config.yaml
n_layer: 12
balance_bias: true
rope_base: 10000.0
warmup_steps: 293
Below are experts of layer 6 (counted from 0) of a mixture-of-experts language model. Rows are named router (the router's row for the expert), gate (a neuron's input weights, with its number), up (a neuron's input weights, with its number) and show model dimensions 144-191. Each number is 128 + 24 x the weight over its row's rms, rounded and kept within 0 to 255. Numbers have three digits each.
After each expert's rows: a language model's description of what the expert responds to. This comes from a sample of Wikipedia text that the model never trained on.

# expert 18
router:136115128070147153109174107107134078108151099095109133110122123157133137136120100128136136123138140173136118137132136143129135124127110119108090
gate0:131083134140100136139180126106131159150125131148101110130092168103108128131098129103140105123124139164189136168164164161087164128112155170138154
up0:127125169099152139164097165148123103088147127144132127151140096163143116112126118128097122172190163135093120102123120071138115126133086134093118
gate1:095154138130140160110142144091127106119136127128115136089084085115098149114149117101109148158115143133138149134103173174154137134113153100139097
up1:135148106113137141115152106169121138137113098160134142135102086106154164137109149126114117149103124103146128106119179147090131126079107144098108
gate2:107106111120168137126143141161147105135127125153106139097143126171116163109138149135136128142156157111137121146130136143105098094125113122127140
up2:147123108109170133109179090123112103098136127052138128123157144155069157157174109099107142132153170100133182146105121126103133098130108122134154
gate3:115112087113146161147137113120114154115112132133100110127114101141102103107140095149148159149162122114119129149099126120125153108104127116128124
up3:168150133155130103132185136125146070118111124172125131154106160126150139135114103209165103141126161117114154147183107109122109127117147152148097
Description: Opening pieces of lowercase words split into subwords, usually after the or a, such as rev, syn, port(raits), eng(raving).

# expert 38
router:141126155130175144105180104124153112118109139121134078115106137129122149108132083113115135140139101112134120163123102134104151091132105144134147
gate0:131116116110152134098119162096136144139128109107111087114134116129128136103128122109101142106161146147110124114078134177106120119106155137141149
up0:116130115159158155144098131132127115146158125126123123140154141147113108148149149132173138141088127106086117149085087130118133106121156136173157
gate1:119114108161114099120125143108125084070106120121150084136094142158144121127139075122113128117120139162099155169157147162065148124137135139076125
up1:126121159099165154153119125097132141108078116127126103151097137126094148115137133132109137108141103113157101143120128118158114145169150119134117
gate2:110126155099093165121135139126163136140095127080102101154102135170128106073120100113141102096097143133132145130152150160092084144143121154110113
up2:109094141118108112157099147105141131163090145145131092110127099128152105095102114137152136121091099139146105174145121129140096076111099097148154
gate3:134118137121145138129146096127133089135133149171141081110134090104108095120136129159112151166130130162161133150157144102108146129142127140172157
up3:091139133089114080143093116145119141094128116117175131153100121127161121109118104191145069097104162102090115113103140106118121169171128085133145
Description: Middle consonant pieces inside words after short stems like sh, ho, t, e.g. sh-oot, Ho-st, Ta-x-onomy, gerund endings.

# expert 59
router:123093159150179166097133157102155144126123156149128106167115126145169099156109119106117145106106121124140165159130104115128143114140094131138128
gate0:137121120109173139119164112093141143136118163099126094191117137135095090072165153180114106160136112098142131124114146138146164114110128133123103
up0:136079124112143135143115155170178162149149153123142124108093141141150143178132134112109082105137115139148127113098111139151153103126124103126107
gate1:086127142121095138108129139110130130155102137161123130173147135131135122140112156148106144126108134106102107173072116129121164132143141136130142
up1:103101109126130072116138106158139106093115154115104129122151086111125146107102104142114110125132095111121134133123123162141088154154133140089148
gate2:136182125114114149098149107133150136135139133118108108109129150139082119119136136090107131143156142101113110136110144142148131142124131141125123
up2:094152153138127130127148199090140091177092122099147106112133087083115187164130144130123159138149139131127148167101154152090120130135157139152170
gate3:126163124152143112100105124112136130109107194080136099117092149137128114055135109128105129115122168143116116170145093177131127100117157115116118
up3:133129137118122132099106174132116111178132161083142138168095109112161098075130134136146131060141109160146113119133109148132123119123167082092144
Description: Final words or pieces of place and proper names, like Angeles, Island, Shangh-ai, Brookly-n, usually just before a comma.

# expert 21
router:135119157110125145098174135124179108131125145136080066120113147148136122106124117143165161110135150146103146107157109174122135093118108113145105
gate0:146132179123098142156157145123111137149160128138119132098108135083133139108076125144135105123096138087145131102133114119133061092138152142098127
up0:120105095150152154154079102145101145097122105102120156132162147170135124178157176088145126105123151150122125150137116105107173138140085128152171
gate1:138108153139090152131127103146131164084088163141173126143097115140169102128079091137109139107131121116163091122153060154101145104125159126126132
up1:149142147113163106150105135148141097117151137136071129111178090145127146147149126138141155139105143137085181128127152105114129184157071131097168
gate2:084106108123125150169128138140165138117118142124111109097108116130126130117110131130123115106107168100109169127134099172094159100104112111151105
up2:119146139092118161147116116125126136074121080124149145112123125143124125092169133084115117141147115101114153135121080050103117106132128153095087
gate3:165149174113104134071132169147167073141123158176134103138116073147148179111138136132142116179106124136087124143123118153131080083142104169115125
up3:147116210114114167101083151118181108136131165142129144178130126123140123113151136090159140150115106152125119141137109139131124081127141137124132
Description: Line breaks and equals signs closing a paragraph, list item or table before a new heading or item, as in ===Awards===.

# expert 51
router:136113107131134127074154135130145115123155125139085089138148133099146128143149112082126102164126138081098115136129088150112153128136118115101146
gate0:113149103100185115111117111141157113117124108140071119108151128130114163117108145122134127164108139095145122105133087143094172092170116122159115
up0:129168119165144160135078128117127126148197154078198117141145161107108147136144153138113133099134143147158152123112136134158108140135137130066125
gate1:099108122148093139119141166120118113130145138152119120100095143162130132073122105132130122124095089145111142133149127170144153117100132098166113
up1:153111126122113123172119099135124102112105095108092152117134126145100142185158133118131102096131153119155137168125125120163096145113133158148125
gate2:103122109109096120077094097070126098152139112124089144161118133134152162134102107120138149128114109140155124172144135132177119153071133138110106
up2:213138116068099165125152136118155133139127122129108150161170119152111154098129130099145115098088119156166131124110149139108090136105137118135102
gate3:112169125118165123116113161113111074096166090127136117091110137110113146141142112149139138122161163114133140127133162147155144123110140127145112
up3:122121124107122153170133119134141120111116148139094163091171124093155125104126131115133165127141135162106127140104098142106120107129146103118121
Description: Prepositions like of, at, with, from and -ing or past verbs in narrative prose, such as returning, launched, die-ting.

# expert 50
router:121106164113141180121147152132165143134150158116131114154108129149181147153128104106156164103095146129106133126136123159149132064136094146143134
gate0:143139148178146138126137147087148107155119171115135111169120090165171127110117144116118125126141134102093113085136154128127154109164126142174179
up0:118045105127153136111126138130091132108132101153135121099179165066143143138132125114159141109142135139131148117127119153115083125102168158135155
gate1:095127120139162091132137121121125140130101131147154094099147101151134094141129152118108099136101112101113156114140129124163190124112133150103105
up1:144151107133157134106112137064151119121118140114106144121084134143102168127119128153126211188152131143130149156130200138054153157137163136105125
gate2:095122135114141112119139138094158157128123145128132138138110115178137098107097097146099169140177093111097137129155174108135134129161134100161162
up2:129163116074127129086138118114119149162119089153137154142151116106133100129131133139122099122110105099110087098132123119149155106110106109195143
gate3:098105126093139140134123139070144084149147135133120141111112155142144103126122147157069147104124127154132102104086156116165116141073124149090121
up3:147101136121080117122124116087115114144121109089150122114117116124138125140188142113104148102117110193147139133166145111131133140115154120101083
Description: Final pieces of place, people and ethnic names right before a comma, parenthesis or line break, e.g. Sinha-les-e, Bosnia-ks, Padova).

# expert 13
router:113131158125141154146124129114135087160155142169141072150123122151162141146163148166094169105114144095132120125113127158142124094169111108147133
gate0:132137137156123158117103116128119116124118107137121105154111155195137160099164105169167137113122193123130151184098104175098161099126152123134124
up0:116119142094110097126148124145112109180128134112106151121148131115119126092140141140080103112094115135117129095143154124125142099122068157107102
gate1:103127133155152134152129114148122118128138128115164097146147089153106183087113123102114078205150122071120127105118122137107118118118139096165103
up1:141083121088119151149127149167131172171102089133130175109118164091126138116119145154134157139123135142132101129099163085114143116122118117042081
gate2:105148161136110138109149092125106072091144126101109098138146117094117104148143119133149131108146144154184161121132125167148097126176137182111130
up2:099134165141140130096135104155136109150180111093101079095131139152139118147135111135100114141175144122133141132135105107107133142183161172132151
gate3:157142087128129121132108136121145122120114131133146123114130119128159121113091125158113155114142136109125143122117082140087123104112112132103128
up3:164132153106122102105130153169128140094116132118151150143121140134109109140083123140121066110099099146167156147157139125117145160094168142138128
Description: Apostrophes in possessives (Denver's) and middle pieces of foreign or personal names (Mac-ho, Teh-si-l), plus country words such as Czech or Soviet in infoboxes.

# expert 0
router:136095172124141158154143124105143093158168131152131118125118123172153124132126136197120129133100129150123172144148112115182130088142117113137099
gate0:152113149161161158146128092105126114121114129104110098138136177120119135160148122160141080073130155109139125147111125147155121131152113110149115
up0:149118143116123165093145117130115122148138124140129128124137129121087141112130120128091134148108147121141125128077148133154128145143158145116131
gate1:140101175137160112132147150142125096121120086138133113136139136104121110133168138150078153142144145114178121110117169123122169110143140113166106
up1:118153105130160158135141151115141120109124125123119109096113096129109094118103082080092148156135109115138119100128111143121124155138122116080157
gate2:123137180161106114160134174115130143118147138123117105138081170140129123124137153146125135146118131134147115121105104184132160141134114132145105
up2:112126147173128157122146102131127119172167130141168141115119127120083137102157133118092135152094082149148140127170136129099146132083192123125129
gate3:107107173164152132106128094167146152095124093118123121133100136141133138114151102171144119102140137140171141093113160161167119072107161124141111
up3:081128134134122132152111102096138124126132117133112118120140145126146117121200171097138162130099152137149156178111167126133104122104148127128111
Description: First pieces of proper names, capitalized words and place names, often in lists or tables, such as Man(itoba), En(zo), Charles, In.

# expert 10
router:126141109130148132082149123118153147130125136137104065105109127098167116129150099108116167141146139121133113165117159145131133104136139115112116
gate0:135151109089158121135152116093109146125084140168137109116131151131138121150120161147108116167137113124064108148142086128127175116112112126109137
up0:142135119086120160152140146102094141151129183120128139142127137127153065159145154125122135122128100134121108150132148138177094132095105132105148
gate1:110137095074173131129124098111131135126184129146092078124126137105080138141167120143119122129125112165099116137133114142142142100093153154081067
up1:114155135205139111100108131105122128159144168098129116120080144133136130123134108144141136111143112124109142127134153131191145118145122142093156
gate2:115080125132124163100115185162126121128113125135124099136107088119122140122105179102112136130143143133128141125165138135105144158080141120153198
up2:090145130158156128141135117140147129138136165151161097113111118093179137106126140129147117121136137140142108153142134173165135083117102133139086
gate3:131115126134116117152164135102123124119131109122111120109157096177153141145122109144150093105157108184143172165097091129138155106137139093125154
up3:124159127133105144115123129097147131092126104098126115133109102137140111129099096154162126117102146142126148141141128150190105068111113123139151
Description: Participles and words following was/is/were, such as located, served, remained, rounded, brown, often ahead of in or to.

# expert 17
router:107135129087109149136143113120131128111125129121123132111112116168128122131124059168122127119111161127118157128112128127088173108117097142111112
gate0:157128108086176132130126098119127112127087092154116124101129157147075129116139079127124132121133115096170076126076138133148136100156107134141121
up0:150167140160118130129111133148104119111157109159093127187119140120122094161128129116145150115120163086102132149161117115110117179152146096046107
gate1:151119154124125119143190166112138129092131119077134122127110094162125181119167098131144162149140157121148124146113196125132125080125134144163148
up1:126145121157166121146149145118140107114114108156134110119132096155142164154152110106112120138140164126141160127158104115056159091114151166093159
gate2:144101162156114109139166114116161138105141129139093113064106113155131146149094117136126121129127123120163138141122134101103127100126103149173150
up2:116162105119113150184106110128113127130104111132107139154175096108139138178132096133122139119111087116064147154108128145136120096112156109119114
gate3:120180134077117138129124128087127127093098143128094133117097100133163143130122067134141108148132105148110129146121140163127111141100154144063132
up3:118138161162118138116148173150147118127086125126103125150185127161107140123132132131117135089120135156136137141139134105141116137116109123161107
Description: First pieces of split words, often Greek or Latin prefixes like micro, syn, anti, sal, common in species and taxonomy text.

# expert 1
router:111162120121141131115141121106154133081127159129127089112134118138123141111150113126124143107155120159132134135109162165075166114145116091086114
gate0:110125123125163104077141094090140132130137073198141117130133091145119091148163083135136111122151115104161140092096155153133142141101139132121141
up0:095161106122160115149137169167125099146145116162142121181124166119146146115098123124125098136136138086096158118132118162106165112107112137076153
gate1:118145103137112165143087105159142134146093138092136123144131143106091128113085151115115138102111098150134148114130126116171148105093125128123150
up1:119116180130151152116150162115120126069130142178150135126099130127183147151119110119150131132136153111111152118164092087126140110170118070146099
gate2:127116110137138119149137156152173125141107156091114105113154124155094108103129098115102137147146148124152118149095074164149103139160159117107133
up2:135116114086159128129135121130099097132075085124108143148089112111110148174127090098080116091094181141129117129178180124139124205126160149131134
gate3:095125087144101136164120125110153086088129121135109128150150127111113141131091170173156118136141087134158106143131160161144144118135095117113140
up3:125123151117171113170103132123122102172111120152118126135131109116088104103091095144145147142118159131121158088131105130141146125105158129154105
Description: Opening pieces of split words, often after Pro/pro (Pro-spe-rity, pro-te-in, syn, cre), plus "=" and line breaks in section headings.

# expert 44
router:149106165128144159113152137112145095126129165163121108159114105147197129094139139143112167113106122114132157128112114157130109102194111136120114
gate0:121142153138170128056125118154106138117130135161124107080119125116156126121129105129113107136114102127072101150133158110072177157137142134125113
up0:178111115145109135103185080137098127151147119127144129145122132128114119103140116156155147122120172127118120093098131129129141159153101120103135
gate1:102154077129091120102158113131132141132156150161162113139160141145138115102112159112132144126153131157164139174154132147155144160088127130144122
up1:142156116075122124170138118085122129145187120095132141143158102165126155121125104065189112139132153214113136133133140101172132117128131149159096
gate2:034148143144127133114143145140176102121114131125168140154152119127140099118146111161158179189133114097120127128123115104179121112119114120129104
up2:080176109119117155115103132118140083109144126119114122102149096081119104122145130153142130138109150162124118164145167122159146116147111127153121
gate3:113139095147136103111142097101114119131120128104122132131121162149130150127099131139123111112149144117111134132118102119148150134125111142084130
up3:145125100130118131167142128093131123144139143139149135130153124140133166088096116155183146105099105081119129112115166124185116127123147166107151
Description: Inner pieces of foreign, especially Spanish, Portuguese and Baltic, personal and place names, e.g. Sán-chez, Fà-bre-gas, Š-ale-nga, plus commas.

# expert 40
router:138113157082127138158158118104157147122160172094117094114087147165088126116119114143119126142110155112165110138134105131118156138180095106122114
gate0:088082150126136140122160110156165144079130135128094122162150136136088112142160105107107131127109101107158141132123117145142127110122113134123090
up0:167144137128115094115102112140099174168142142149129127160102140130168150124077123113145110084095134127142083093086144139119140162080114130122131
gate1:096137139129152118142148139115110105068109141099140104131121148187090160077101128132104115129149118136124151141125098156175113115134091174122103
up1:133129128160116147115136130108118165142183122105090109142110129113147116169123129138155095153117162152109124121125139171166125087157096126131121
gate2:113180141115129168116145105069141128094101144098120124155108158166098097099134101177141099084117150144166131117154150173112119145152085157130136
up2:102135117109113142108118125124149157096178089093130126152162104160106135163137135168122100124120141111107118143119136116150090120141123108160089
gate3:131146151174128090104156116115130122137123097116113106162121135146162137073095089099081115169131137117155123103138135134130117124135115104111097
up3:068092113117124135136142114125140147092100089099104132170122166145115182135091084110131113121118130123091140132169081107117115143116107107126078
Description: Name pieces, numbers and words inside pipe-separated tables and sports statistics, such as Xt-rem-e, 169.00, Apps, FW, home runs.